python train.py --n_experts=80 --activation="swiglu" --balance_loss=0.00634 --init_std_router=0.0311 --lr_router=0.000419 --norm_eps=1e-05 --tie_embeddings=false --optimizer="soap_variant"
Below are experts of layer 4 (counted from 0) of a mixture-of-experts language model. Rows are named router (the router's row for the expert), gate (a neuron's input weights, with its number), up (a neuron's input weights, with its number), down (a neuron's output weights, with its number) and show model dimensions 128-255. Each number is 500 + 25 x the weight over its row's rms, rounded and kept within 0 to 999. Numbers have three digits each.
After each expert's rows: a language model's description of what the expert responds to. This comes from a sample of Wikipedia text that the model never trained on.

# expert 5
router:472507510542495489452478478470490502519538493485541471529486487537490472488468564515442498462496525478484520520445496535459521523486455464503506488528506474477465535488482498486478504518494538509509519472501514526531514470494492475520520500529479527488453473504510558507504490474519473482531509513462501488486486467503487461519497482484500510504490533492508517518493539479521493488479
gate0:490525499488483527499508476486457509518511432531510479490539520531496508521527516483495489526472478515514513509489526519505484480494483517480554493560505495511486481537467495504504552514515519525523483470501509499500540496506483496503548471474552465515469468534471548491495492472494507515478486476496522492477493471496468478527516499493494509509509488492530472513532537469441411480533
up0:498543514497561484486486519476478535485477494496491470442503577506497502490513511491464470472522502471507513548483436535493464509553464495482484537537505456527510488509504509493542509507479484502515511499487533514483488445450511502494504485514516544499494476487494494463486490489501561529544538539479507505491510530461478540512527483477484504491460524494503482481448516517490497487489
down0:473488485436540541495515530526477553482528495475473509491496500504445472483494541499505548497507502482520498503465593480531499505507479457507462528447486526471538500510498483483481487511467493490571461542504525509497520508496524519519488496544512464547511495492526494495533471529504457485503518452479508480484548517514547496500519476486490488493533506492499512538524510499459516487508
Name-internal letter pieces

# expert 30
router:507477527503534515471503513507488532481513481518475460496482500498526471470464465482496473498476489525459517529517482488472529507539472508545496494480495516499468453497508478488527494544530455510446509466519480514497513549559481519509492512480526505499504537462456493472496436508452473536490531505547475496443494507513483445498496525517483510501506495521498496522505513498476484496517
gate1:465499503542495545496467486478490462485526535494490478519503536517491495501463469490507480475527510503479534488531520491502511492498502529540541529459498458527511445463509501492555513540522536480520492506486522504516509479500519488511481532490534515536497487499493531522537503504466491512470476497498477470487467499488517475495462527510449506489472478530469503553510531513434507463477
up1:476532504491482519513517465499474466481468512497484468509499524548502488481529514528542492510520500519513515497492505518517478458521481526531505506517502508515485475501504474483496536513507522553566524486489484506481500484531478492507462508489494524484530514467475516533446466477475503474499475459459496525504499497500509510463469516492486533468482570478520459504477495455508512538496
down1:450488493462426496489475525479460482456510533554504457473523479508452479492498542458509469475549492522490499516519469456476504460508526495502490502488511535552476489482522519458516492515505549503536449465512486450503562514530514488487460549515527524495476499465495528505496524478519476464492513472486517508478494513498549469467482461474499504506487511479545483521493463512520493509465
Word endings and adjectives

# expert 37
router:481467441470508510518511538507469493554522465504504536486526532500502507473468504508506498502504509515514482531515532513464515523491489467481487523494499508534478539555499489524530484520523462496520499489447505495529521492515486509483493528458517520458500510519476448463501511455482508482495528508529500494503496476465511481485470493487481493433515548502556500488492484493509473477454
gate0:530505485481510475486543502525520470504542522473474499467520500469528484531466492499525495518511454506463542498557505480491512531529508559480462490503480495492513480533494534464554517517519489532538481529487517497524524536517500530519515526515499510502503484493480477501510474500477504543522498478514513488471506531481531482490548479472462530477490510521512488497500502546514460499499
up0:462503542490478533493489480530556477510513512483471463510503527528486494467529482495517489525509502495456524498482476549487526468503474497498525483499491526477496504516538489472521523507505543522467482479475502509500456515489489551520508490489505487499509549492495485486490494500534489509528498474419453518488495503570474455507485485486473504477496523509480516480494477524548523522545
down0:491514448543501521477519508454496522486505509505508509501481520476446521487504538546517551457545456493528473496506506505522509500458501554476549475518519463556531488508496511499529494476497536459501526508495523469495495492487509484497470523551534537485481467533481493486498474441471471457500502539560492498492469486440495522534524533508476493499519486493500507491512495504488508521509
Mid-word consonant clusters

# expert 44
router:485517465473453519515515465517511525479533505539524483492509513493497477481487566512497474522486516474525498529504447523523472504521512479492470459519511504558526506553484539494482473524479537499549497504512453495503495485517482501528487505472494531476514523514470523538490526494471468527528473513541504536536484486473487518502475510528500504513498449559529483484527498520520504477532
gate0:502483532504483520511469462510509484465497439520534492528500525498548484497501489524456491485539482470500484482498525512521498508484515504467512516504553483498566508509495523509546514522494457480530488489475483459535496520510450513497444507484512517487502478512535466494504480495529481483477488519493469493531494511482461487495509539523519521551521496526514510540502552540445507516466
up0:445458478517447502480509512510450512562519524515537521502507521477525498514489481482513531564501523478481472503487536579513507502530485521483524473505471553524511499477524506503502518496499535522516501512477530543516507501526508512470514476525536489488494520504470488521495501530515500510478449493484486515455506525529498481488487490536529464538485494506498506492490455534467478473532
down0:456491510542502487528556515518493545510532501503468489489461529491521499526480488524507456481513516488504551495480497494443479457487492486510488512508471523524502503511454506503484503528540521478512516506529480510462525484475521502514543495499463505532538482510523512463479540549514491484466495547529531503472544459447496489503484499475477516456504498493469453524445512493473482466506
Auxiliaries and possessives

# expert 43
router:529515510492526485463488510512497512486533499485536511486464480564495489512481518475460543464502543488505503510496508470463551503465485478488487507481465488473490490446516495528464549519481561475539513521522522514486529485506506508536465486511469505511530504492509504534475495521472492471485477460479518508462472521490497467492525522492545518491541491535472542482485472481484489479519
gate0:489480502505484474500538477498513480470503531465479527519504494497458480517530474526458527546488462515494466493524469524510517511479469483477482495532535512508513496482504535500537574479495536440534498465498523538533513514550492508509519490547480509519515472487494503527511522548495484515486504505423512503471472500552521477492538467544543526475528533479492500508488486509509481491521
up0:503525539502491494514462513466533468486508492531479494490536502543525486476459504470481490504522513471505500469501551531533487502536536496500546506507510476493485502437481498539540507528544483505526492512504550479499526463531523532505532514540516485523517492512482486497479492497491455497519489482510464473528554515499471523520454514523454517490469470489488473544500512506480512472550
down0:501489510528522504476472489490477513493506523490541479455523530511485558473507516509462492526534484412518528469504535503508472500483517492507520513548540467492452509486492518468493529518512506508446512455521501473503468503472510545502530532521494500537516529529508472524479498478493516522477487503494474512464506525514507528540531512474534435516513496519486449502497468564520481466488
Short vowel-led fragments

# expert 14
router:488508507504517547529508533491472468482456480502528529491505515493455472469490513528487538497469531495480478524461526514494488534472476495457486481489471519529507475513516471563494515460529495520503513477473501517549503497451520520476514494483493498491461515479526503515470480492523536485476493466460526479509466476495506464495476499490535519464521554519487523461452508516530444473542
gate0:514526474509472504460492516500498478510474530515499492475525507482496534447484531503485516505500506477501462514527518512481551522503499518521533488534460476460500542514469494530530512467477478513486520499501515520526561530500502522475505544465540505488481499535522455525480478526516522483492511537456491529510513505523493444452499479452568522518481538502476493498477545514507482509515
up0:523493506493511482555495505534510477494484507494499496503525499508506453454452500472514525491453500500482555510453518487488530497465490496439450480468527473499505503537463497461512490483506472474480485496516508520484510507489452508530531475466491472526509464539449502523498495491516517533493519478549484517440523464506506502480483452524528463471503538441488520492514531536501521526543
down0:494504500519497516509558511567481528483502479511474535488487468523476427498465549512509481473485504476487475455550510493504509506505489492506473512477507501505470488507488512482505505533458508505544491492467498526447472505485542508496510512497467462528511476480498511500553524473525433457507487508500480474478462489454508529528518486541466517477489518487452493523505548501421516513507
Mid-word name pieces

# expert 28
router:539543494523528499498472484537502508472511482468525509530540462531486487519547531520512531513476457512501526496523530475498503490527508505474498484494467489476501477502477501477503484523518518493474521460461502527475492469522474542496545490518457500511540503523517468486502519475500515501500534503485497536512481466538460507500459512484515546477529508466499492542484486509509485504506
gate0:500514494461516518515525477498514490454508504511531469451509519508468492505499511488518518464495502475461522469475529510503463493473528483467528500510508499489480487491522469509504448517541487507475454509494519495576537491515446472487495499452530545503487497504532459474487532475495478492487525514501520499512497508516471511500521500488499543497509541481517485528504422531476530491481
up0:501551519497502456462485534506495499499451524513512554513501486495500501507497469504487484499518481544495476512526480468490522536508506511517537485511475521533510492493511493473497483466507476495506456478527469478499474490474502521429506500512483461476493525525519540473554507553477558510502476484519524516541468512474497502456488448499502494505479521463464501494500504510480474484502
down0:500510485483522500478493500459423517475502497492495491476528498526506521494470506524478481490516515493475524491478496467462478506498517479509495506507523496502528473468493493485515488526478529468484472534483511466574489470485512516467520525536519511463491483502518464502533480514513489459494494485487493542499490500547483488537518520480512501495512538555514511495454468536509481483472
Pipes after text cells

# expert 58
router:526522478459507476505499476527530507514506515518511534463474505489493458461522478462490485519486509452528477470509512500525487478452471501483554529470510512500534517483488535479551469486537545521522482500493460508517458489533468489461501523481511523493519535514493491497483520534528498488517515528553480464462515494476544488494458497486503505545513500476493525473526485495506505537531
gate1:554508513522474551491507491526484528539507510541473482472549539504443484452520505465540454453508532485466518482465534491491546495501517484487509515468527530548488512477554466488528516544506512527476423437474522536531523497512512499486494501546511511475523512498517510495517462495524522490511530506520487460498501494495479519499530540508505510497483472483510490472522449514502487519511
up1:501458464475483567475513485468454479498514522457470506484513525493511485478527502458506505508541556521482487491545506471505510475532483547489504490451523517495494515494489478425491479470475507484525479491492527490467547482545485500485489505536497519489483510494506486457499501489543483515490520487483503505522488486513550508505503529531511459489477526490529438483518476496474486513502
down1:516453482518517546483485531498481494458503482510452540505522504492475534497540550518510510477539495517475562553507471538459520508491513533481478490519490490513503484510506498516498504504498514474488525505533491479458511467482539480521494475502481518520508503529492509488457489517477499492498503462496456455512535523497500478503503528477487486500497510490524456474524495505502511510492
Closing parentheses

# expert 62
router:473552482524482488480483491485578514518487457488478454522525495451526495469494509448535516495517452524455505470512457538475484521530502514480488489513515517523514470556520492474479487504559496554515543520495498467494531500498514452483535527515506494509541518513513501520503525485517514484530505503525508508486508496466479474471522533474518534497478483503516520538497513495448493501508
gate1:491488483457516509501423498456560524445488504526503502505478467503483522478500564458516541494513541511504479531512482493477501477529530497504507542521441482492470521497494520466491518493500502472485482528487464520461492488511535489514477477493512522493534541492499505476559452466510478513498468496505534539486463505488535523516522522524471454538472527520502483545544503493493515526463
up1:496432513488492533539540541546475509482527503502466474472505503505514530496511513509491541505525511535510463489504488471489535505499524498515514517517445471534512483474457448513530441511506515525523469506486475526501430483511493502507487506490455499500538545498501490516527517521502508523551454492508525543477515518486518523496538515515492533476455516482504498522487507500508479465495
down1:511498464524479511462474476507524500514532507501476490559548477499514531508515516510490526470502561477535517494512471483451518536498500497475525540528461469531494549508521492488558533473484536526477524524480491515488499471513527489497504493506525561540502483508498529478509473496506550436525499502503468517493487482513509523497517510493488452486454538465521519498529512546520517493542
Capital initial letters

# expert 33
router:496476501480450523497497505482496507529511536478523467527495507510499489481489506498510476489487498505539514454456532496489487478476498481463480550492498456481537525492526485527544446520496462503464520484497508459483454477523510461484510506503478507488509537468542523492521494470507510489513549466528497527497532454500472512542473468487516533501481553486522489518527482486475534492533
gate0:538467486483526515509485511487503519504508536439527499534524459473493512478512493491545535500473497489506505533520463478497543471500510514462497488520488482510482511505526465543511518502490481502510523462525528468506526515503523482499461532508480494524511526551520458459489491512481470513466494485513507521477510508519501500529517534541519491501492473488434502534515542495525530452539
up0:544483487500498572517524458504490472520534493549505512483476478519530467479501508511518513457523503493466491473524482495487525487529510481533463499516519503519458445516522509466508538488544522466521493553530498473461468522529489462526540521532478520530501483500495530508521494511475522512438498472522497528541526503462525516510486526478506459474515431488456505481503477498492473466513
down0:504550489507488518546494445499498542435460499508485498515516494542486478510521515470463488490521490510482540476503474512527519507512513450438491530461480506474482531520533519528507498517537519503510509504520499523502505487515469459464516533457486514449538505465503499502508478460517528480524535486483497487471492492468537483543508507479516531540504517514474475503490485503520497518529
Personal and proper names

# expert 31
router:515504511509518510508524528504478475535517541513495489518473468493487515471504464462499493499485475520509488473472501526529507519500484469517476512497457521484457462468520527543523485454460496474476510508491540483518458484514504479514465493479486534537482505487456473535540479469489506476523501537487536487525531499478512465464485454547537458485527482483498465494533479510547474459527
gate0:486502511440479499494512537536486489533530466472533465460471502485496538544483486469543487487517494496501525464510469492504512474520476513500467494521517531507524465549492495480470487504507553478527475520531508490542513528497507506518477496481528504440476466507470455511485537497561544515533502552539508487549492505577441492513480480532535528478499501500442496512445497536512501497487
up0:508517499460456488481506508528498520523521476476506503480476492513479532461475487482545538466539515494572508485475526536491475524496539498526510477500502505511500491550492516498492492549511524484518481534511479444537508518527500454456514528475525483483475540506502495521540511497493469515501504499550513492523505541505482461497508546481494520541518545482490479497501488490515447470458
down0:464495490494472484502461484537501501497498467511474522483503467483510495513492464489523432492524478538475510471505484536437480490493470492499473446481499501470510475481485513539522525454461512451523522484526479509537507469513524512526478480527538511487507485508547473500517536538529540471499496457496513475486484464512468495512545458497503554519514491514492463490432516508505525501471
Prepositions after verbs

# expert 20
router:501538533543484505490505456508535518511500474466533485535539455479526487508543530544508496535546491496525514508552542500474489488504506496518505506504506539526541493549486532509509497542485507527464503472468511524491473494484456526477537496524452532482544505487489475471510491487498526482506555496476462492492498511492489520498510469505448527461534495488495533522467514461449482504495
gate0:515512514523495513483499523484523467482519492486526528542492479491540472537557513500465502495467469496504476489558546545476509449460514528442512499497522528539532509516523538477499486470507517478561459506510526482488488538487454518547482453488507507514504524513457519472483525473496496514511436510528483506496500510526528523478487516502464491436464506528482477523472511492505481481498
up0:501498506514497484461474497473496501489526465540497502502535503516541507500493520488481497473535556512478540532479469528506522530483515534537461489531452477504555492529490483473469510509495480510538532506494511516470483492511492506466513486503503465480493500515474473540474567481518493474514504562511503475502504499504473467472511490530531475524503514510496524496567500494507504466501
down0:505513497479520499527495492503439518508512518467519527505556506482502532488504546521503503491483543484480557537507503514477523534473523522521468480510487456495476494513481575483506536481475442468508516489535513510460511513506493487525537477507531459507488484530527500531518509486491491511498509532536465477497491514497490486484462488518518525532456513505514519462540481490491500505511
Table and list separators

# expert 45
router:463498536516513476484505445506483505496474507478522521528464496456503484518517524520505512480540449507493494513477533509446506543524482533525513465509497459476522468472478538506495522513522516514500499494485504526507486483521456461522501541479477526504506508495499469493526510498491557508492480539473497473481511542484486486517523483485511501482514475472470524519528463469482478477544
gate1:492538490526517531521470520500507525524509500517492521470478521493459534537494501483530522482506528504515454477498488499517505469523499538509463487515488543457479516490510539460458571511569528494484470506514530456501549501514528479519475497508508464519510534521519538497524518472468514489489479508533511512531475488498487507496504477451501537541497509490520523478523492501527462511533
up1:507551500453513527543543523506463551516494473527555478489540470515477495480509517504500487500507521467491478472495489502508483512464446481495523473528507513489524496480474537544539527528512498486521482491480468510501531504452503539461529499502502477506482484511490473512507520521520538482491497521478529421492468487534526537466553443503483516492488518497537458530486482523518510515496
down1:526490516536540506507514518447542510474499518452510506513500538534486520518524524517505485513498505484460490502494461499516509527515485484524482474518439516496510507550511490486506531501504525484485491504502499550466452534494516515507499533533519512566476503471492501516497529526512531510507560483521507535502478518506441500488492477453501543466500527510529524487523488488510475540519
Infobox colons and parentheses

# expert 19
router:459493502490479546502474449537550534510491509474543487445554507520543468501493503470481472526453528482521474463516510492505467500456538492519512447462512502457488515517473511507474494499506482507533515487461534486481503480528502519465502498482471490498510499521468502448537474537459474486492453469468521453467515517520463504496523504488520528511486517494466537519492492515490529494526
gate1:531523506549494495549450517516489511515542484458455457518515494470467469477463524485510499463487498493493479518521456481470509510454528537510491498502495503485488470532479531456503520512499526512537477482504554489479496514578457509496502479518534508515484498515524505513495501499492509537482483496456515482487526481469486496495494446532479506465495482515500537517549522536494486528483
up1:479531511443559445445474525479529489529521476496514534506503469482519501472570548483495509560482458515550505492529469448556492473518501497481567489506547517521510517485481520487462496483462468456491522477503508514466496481509504471492513526504486475503521490506508530475492503481510496474498534497502512500506482487512499472548537548485496538484458495511529495471516494500491527470481
down1:479516511534495517533489500508526508506547484467511478524471529499508491516493488458468506501517528502475470496511536550515485480485478477485520462524494508522510513513474483527490525472516497503505450490505472544528521515514471546516532539461471499489496505489472533514537514493462470466454474455506482514493506483490462504478511535473504515481508501480517501491440479530512519519498
Sentence-ending punctuation

# expert 36
router:513531515467552459504464463519492495514449495512503542525445468549496512502491492486472514506509505508509503501477493481495521496485462513520494549502509483480539465472521469501459495501478535486537513528498483467486460461466499544463538514458491492510533524510531534478484475518510517480547487449529542479520487462509506508495481499495510482564484456475490497516498479475487529489476
gate0:502522472475522518497486437465452503491456525460476523488474546487497497521535488504483501486506496508507477487499508465466493450542478518499500533486500545524540502515516492559535478488471516472513472467513469519503444492490487501518528486484519507547472452495480510530554506518504528519472532478540527493543494537463510492502503469493531486478457473489478478530493517519504476493510
up0:518519525538481507471476553495489524535517493514478486485507512484531460513472457555540502498502497485507513517506498504531554504526496507517532523518522513511524471490478513507461496483493444503508495466490466513557528492512494550513529493526480485468482511545483498515481517530471487501501464485556492473503482446487422492517508533505513489496517494519474492478526489518493518528499
down0:454530495521494499462537490508514484558503483558499497444471478518541544511462501491463546512484534494475531477498509547500496462483468518488433544498506483495499502506546547488480550502491502475475496509455501531514498509510536491463524514529528510503502502560475511492516486426496478487508529491517512513458512511512487471552525496512497461475510488498450545477458511496487508550482
Name pieces with r

# expert 21
router:488454542469531531529480462510509494464447521493441532487520503536494510528472482553525487502507477523498532559472474519500475495467490459474495531518510501506530532519477492490502531530468485471461511532525490461448517532529535523488530494506481472484566510511490478476493496488484501507528506477513489514498499490492507487473526550483537496504480490517453506494517462461465508448458
gate0:491508552482501488502524499567554526490478519474486458483516494498517532533485511523544508506488503490507491495522494450474481457490506562507454481535529541527481470506550497471512494528486438486508508462532509483460480496521468511529456493544513488524509454501526514542517462485456531506492481476501498539513495510479517501492528509514462489517476502519500494477459526505507533510497
up0:495521473546485504530483502493501523495485500464487456541510471505466514476480447509493477504452469478494533520505519524497492543501486529519543528485525483507470486548496536531500527515515532459508448502504485540548515500506448502543552450508494506467534464488497489511493511474521475471499491461519504519456524498511444473506479503497507464484492470492546471488500471526509464551509
down0:535491518480485471457506461534478510486519509514485473482494520524504504508481469512494498523510473488440503484485482495536515504499475515505496507454511578547461553516506493461508528484523506445478521533501489463502487512501547508498523496565493530506494526435536508481485500487457478486517517496519494522460480512485529445470525460509498479483486477515500459480504516481527485447456
Nouns after articles

# expert 9
router:509508484464469492458487477519488545518499484469516481517484482472543491488516500521513502503507449457530498522493525489477457487464494499518495484552523487514515518539512465548490457509527487501494519478471504511490517475510499505519465503495517489485531487469462499505473526510508511522520526484537433496479542436530484478518527451491480481488475506504503521487527509522479537513541
gate0:458477489468471490515518491475489522476511485506500497514516496447511488525507544531447500438503464489502482509506520470480488508485537507495513431520499493469499517522522488513460502509534547463517537507494465486433545514507474513483495498477518481458463485475481493521511526511529482491491497514492499449499485518540525503501526510509490499499472506451496461538508460503491525463491
up0:516541451517492529493461515523509490545559477450528472508487543505478481452517477477528531451498481523455534482451508493507506518534503478478496484560480510522522527481550507503511493500531489457490474509474495465482483487508483498497527518528496489532470452489486504515447517545504494516484537510502456456495522459509524514486503497533507480460497523525472526478496496510515500481496
down0:495530533494517497555499480541537515513484513543483508479521522494470492538490509485542506470509523495501448501518478489482478493494492540512511541489500557454511452513511525530492484490479444491526541490486507521451522490505506537512453530483506515506492505542491509509501466485473465530555525547470509482471487472476502500515505481455516490508474526498517460523495544527516489467498
Mid-word name fragments

# expert 51
router:506518455507472479510484514491519472564470514507510536519509463502502461474481510527445495525497446464466480487508492480529498493526466476491470518543519483522471507469519519522504484465499458525520505458481550508474490475510521468461497488525490485527497498498462458511493509488548500488497532543455473529493544463478494485486517484481530453498511488485484509542487473517514542461527
gate0:521542479481511489489467499475505510534527504566509570514513483549478465504507504525476496492496528496493452492522461497502493505432516547521507539488455501480523481476551507482492482499460532505501491444488532511470489480482532450508497452496513520522461497476507515516504509459491532503526497508482508512474506503456535470553498470495443433504489496498512448530537463539509534519514
up0:478494500520490514502521497490529537530518541508488488488499529484511499504507475496526482517480497524455512511485499484482474503491440528507514548480470509477496476485494536480505490467509527492523524496505491496528486533463487512495487535534504542504476471480497474518504475521535492469474496511521510468429515514543501519534477508484513509504523510515512490503453502450518462481543
down0:530472468510532509491453464524524520496508516470492527512554506484504501451521539510511544506480533505476506532457499519493518508492483524551484507481499475487505484514549498468550519511453510508501541518474472506501475471502523473469494486464499497492495526509532507493553504523501489495489494502516513510478484526533473535498476515520547525514541514494512449505530505482519463559459
Sports table headers

# expert 38
router:488496450527476525519515490491540474483490479499479510499509494501463461489475526497503458548473500511472539494466518478491447518508488486470501526500489497498531492547468502514520510501515470531516490538489521489449466485504523469509502516507486503479526526521533488477504533487536487539516507471520503512533509448473479525519508512460569502494465557543491505515469531497452502469511
gate1:500487485502501500506498508521497487490470486507491510527477508466510507491496495444522499540449521491483508541538511468508530478514482500507496471498478522496515543496480501496495525479508498504542527510512516536470540529498482503465490504492486511499524517527537501483526462482513498541460512485525532496471526494469495534541489504450457488517459472552468565502493535504518499518516
up1:482476492508495485507526469564490540486511495492463504489527494447524473513496460517487500508519532532542490509536570454524521523518524476537473516490465522494511492522513503545501518489527507487498480518538500508528503478524492526485513481497533489464493466536485491501494494472515520456475447511515519518500466508485491529505494499492483531529514508495508571526479553536468462511483
down1:474504534488519474523481514570511480492534469496509505535515480463468437512510494525513458526473525475498449507509474476501470487515483504477508494518493488485503453497551510445491512470462487475478521500498510514551499505492482487513524514494512477494479491518487500516518488501505494491467541523487497522536498485518524493511497514493437502508494478517473570549545497560499547497477
Institution and title words

# expert 50
router:471507536481493443530494499496484490498507499478526514510466485521490538511541536508519501516532498479529470495468508476474502543495510513524478457478520482459557490499513520474480507513519512494487523469492495509481491525450503470538474525488473526536513522501484508549510473531537537461483497531462494475528545553480509497489512441506495535520526476485473542515486493489483481472515
gate1:517527516494501478482472508505457526491516518503510540475509542514489541487525506506500493526501508520466468489465498543507543494486486511507504444504498530517467528487513504467532530509459525491511515536576485520470542558518520487539521509487503487528468537517535453560498462504499499482472520511465530506507515536505510455540533484512531527479494473517487442484504518551505493466507
up1:502547492507517452505530468480472458514497521523536437477471484513513488487548501516512482507518484503522506500479520486488526511472518507514489476471555495488498508524503459533455492475461523517510518482492503522509482528525472494466515505537474540526510526443538504445519489497496479515501518485499479533502483497525511488507493504551517486502484491493457485496488513503547477541529
down1:486502479460522488489520513525540503555541517497472499517474486456496467496479503538487481527447476459516486473554503485526512511476544490471510525532470517481514501494500506523506526490497468529478479534492538523512515465522490494462482510478472514507487461502502489447473524505485467506549506509518499491517517488486467481514545548508448512506510488512468514544510518526515494495486
Infobox field colons

# expert 54
router:470517477481528558458496441521490530514557484503526463480502480509515469509513521514488530503517558473481526502462518517453519501478498479503507511547500473499491495490485479472534483496522545502488518554527483518552480543475532521476525459529484528454525513492532505503497471512516460474528483464518476495494527532520507483483508508489458508513529490484499500513516520528497522484496
gate1:547534572520471510476508510486515515513513522502523456487479477460508517493490518537481429496508527502470547528561540532512521542495522467474533503510477472515450513545452496490498513505520500512464466505494522534539508494494532487463509538542506480497512473529505489482492494496508518489476479475489470494498532474531522522478490514477480479504491507526457518459505508496522490484496
up1:484498468542526492478509392451498480483457485518551507513486483488540517515514513475490507496473479513514526506507514539476473470509496477470482472498500508521538493509477479531517483522496518484548502501488503491493535511499526477442483508480488499517497501497530536482525480491530474552523483500479484490531514522540508496494514483506503523503510479540481516490504506524522500470499
down1:548507501477513458462497512496502488484500496568446536479497469482525448510480502532497524510513501528490462508484498502509485503528483528488462485466480485467502482475502501497524470473479463506501527489480505525536478498528475489532544469480523480520524497501501481490466513449502511510479510485492499492530500510467479465513494470551495492538482553490465495467488465531517523509506
Plural and name endings

# expert 34
router:520512487497472482511475517513544457492521509487509449519493486448520496516511484490468514470509461479514476507523455515550473519476515512486471483537498536493513494487551499505466477468507481514484499497496489541481477507530517471485462522491466532507485521480487531459479554521526486505505465453495508459499480464501459521552468490466471491479508499498533525534489476471522531535496
gate1:486486512485502530513535488428458448482526520487540521541521501459516509511533497507432504509488483496477501482532489519499500497463527512460521547553515483500491505490518542487526565467457515469494456532502502473530508508478477488517469492515508512505495483464503499501537494506504505509492482489509468510486492553524455498528511473489497525489535483508507495471509532494536515510533
up1:513467510517519503496479503518487480502515465517506524513481503506489499497529436513515552453475492549511471463485498439524550494517512529483518491468435467489491527465491504493501510474480511479476496472513472473515467484504511515509476556518488500535541487514477477506529513536522491524464495536508537513475520498488459515474457487479506500468482444450503512522538504478496486476550
down1:490509516496509508492502508487483483538539461521506499490487487490428499548474497482459490483503498531517522468464450508475519485467525480466493504501480532538499469538524504481509507474474582445490510560538492443476484445477466489477525488528520492468476521494487476540500525517469527517525490480562485562498511484497454524494468486448489494502512538523509492506521536483519563491527
Dashes in ranges

# expert 0
router:480481523507484464488503515509536484503481522520540456482554486458550490500468444515499461527494543479526509514486509475521541501492481485536505504510495545537527471547517474529460468518478451471483527494491478507480516507508488475539509481544541536539518518479466474500484474500462501513502472469516533471486507466508490505482465507468512479523551466526466520532481525473518491510550
gate0:502497497519482504494493516502515493504522541504486527478527524507523518508503477570487489505472501470522520517502501502500511519482482496529534511484497486510497507485514443537497507499520523476497503467525508498428519497514546490551501482462484512514481499468477463486503491509457461555476477492505506494454508521518463548518514469481530474478502565492511496499493483463468487484558
up0:492464537516451516433496495493503499502472552484506489415556450511520523500493497520534472522481475514471506490521494507506498549534491522496525487484496490479467460515494507495549484519527466479527495493509534530503486514463510460495488501517496542545483507501473493529499509478483458534495494533493471469468525486514462509496510509492482462502481483492490487542497470503491510524558
down0:475525499571483536517536513463477468533473464515538522498473505510536489508506501481491489488497532451492465504483511498460481491492487484526480505495485535507480522497497520498530523465546421496517475506503469467499480479535522511491492522493478485511522485486551513469466500550530537509523497489476510529485488482531488515525528503498498513496519518528515550530481478479492499517503
Infinitive to and modals

# expert 56
router:486498517487534514502522453509508512463524477458512476514526490447499478523490506494521518489526544520508513470510545491490490474533468487520533533522517487502476463462459491462468496490495474497460505465533510468534496505509478536445529496535523493475470509483523492521551497506495524463520494496544479501512461553483527517524475539507519482513500468467495466457473517504485498527475
gate0:499487474519483519501478451487519539499538507528501547551546499474472516517519482461485557521490519494469505517500515493489538466515499511552577517513470457530490508476486460466497519512461510460464552479499499512482486476469483505525493512571499502503476514480486493519519487492497496473527487543474451481481486484508481512513500527521517524531485500518511475517489508516488547507489
up0:503478467508494511527481526494515503485472463574477472504495507461518565497490478523498511528512498513523445476454485520525511528473542479510503510497479533536513499524529483498487523471475515525521517499494492510461515491520459504489519446490541472513474517509502494506487526508502503497483519475506458459524478466509540478484514480501489532533545498525460508523524483516458501509518
down0:517520501518457490498511516506463474484511496500441505490500464528477489501465519483494555512481537526492511498501513499545509498509496531478490514469477488509500523484522497533497511535504484488509533470455499509471469491500465458524557537437496487521507478491471508546497517459518501512504492467520507470527532511523495520526490502508465521500480540505545476491504488514518428529496
Relative words and suffixes

# expert 35
router:488498462563502519511522505526470514499487486500505535539510508511479541476481463465463466478521489489468520498455499470486499511517517490486492510499525519483471471507560481517512500502464477505476490485530510511509497482472541501509519515503503477511466508488485504539531488496461496501502502486464530507534489548509535514457517480512523478501535477530525497492534471466483466476518
gate1:497496480524483517507525468490544504497512537528493473546510496489476518477490480498471501521494497491529465509545499518451463520526458505517456552478465476499530472462452516491493461462489449460556474484525533493476499485501470504500538485525533501497480461551495498526494493457493549482482512476489464488500487506517490504502476476487523501518550477500516482488442445497530512491474
up1:510507461502452525506480515514503470519431506480521489520489480513477469482497469513497505489499485498517467509482498514519492488533543505488496477498500467502463509490500473520491458547503525536521528501510511487459491523499501544425518552483545514502492517466492517493496495498524468517473473485547469543500446487538504513485469536540507516528549499509542519510525508509512518517527
down1:476509467475516502481474502506483467507536554494500466473463501489494518505521481528515525535505494477512519527530522449506516506486491481474542503555499491464516478504542475488473490471505502444459463463474504523504483524504488467536468445487461491473483485485508508528523487504504541531536504510488491464528506544498485512509493504498487476469520512540510506468496466475509514540492
Prepositions after nouns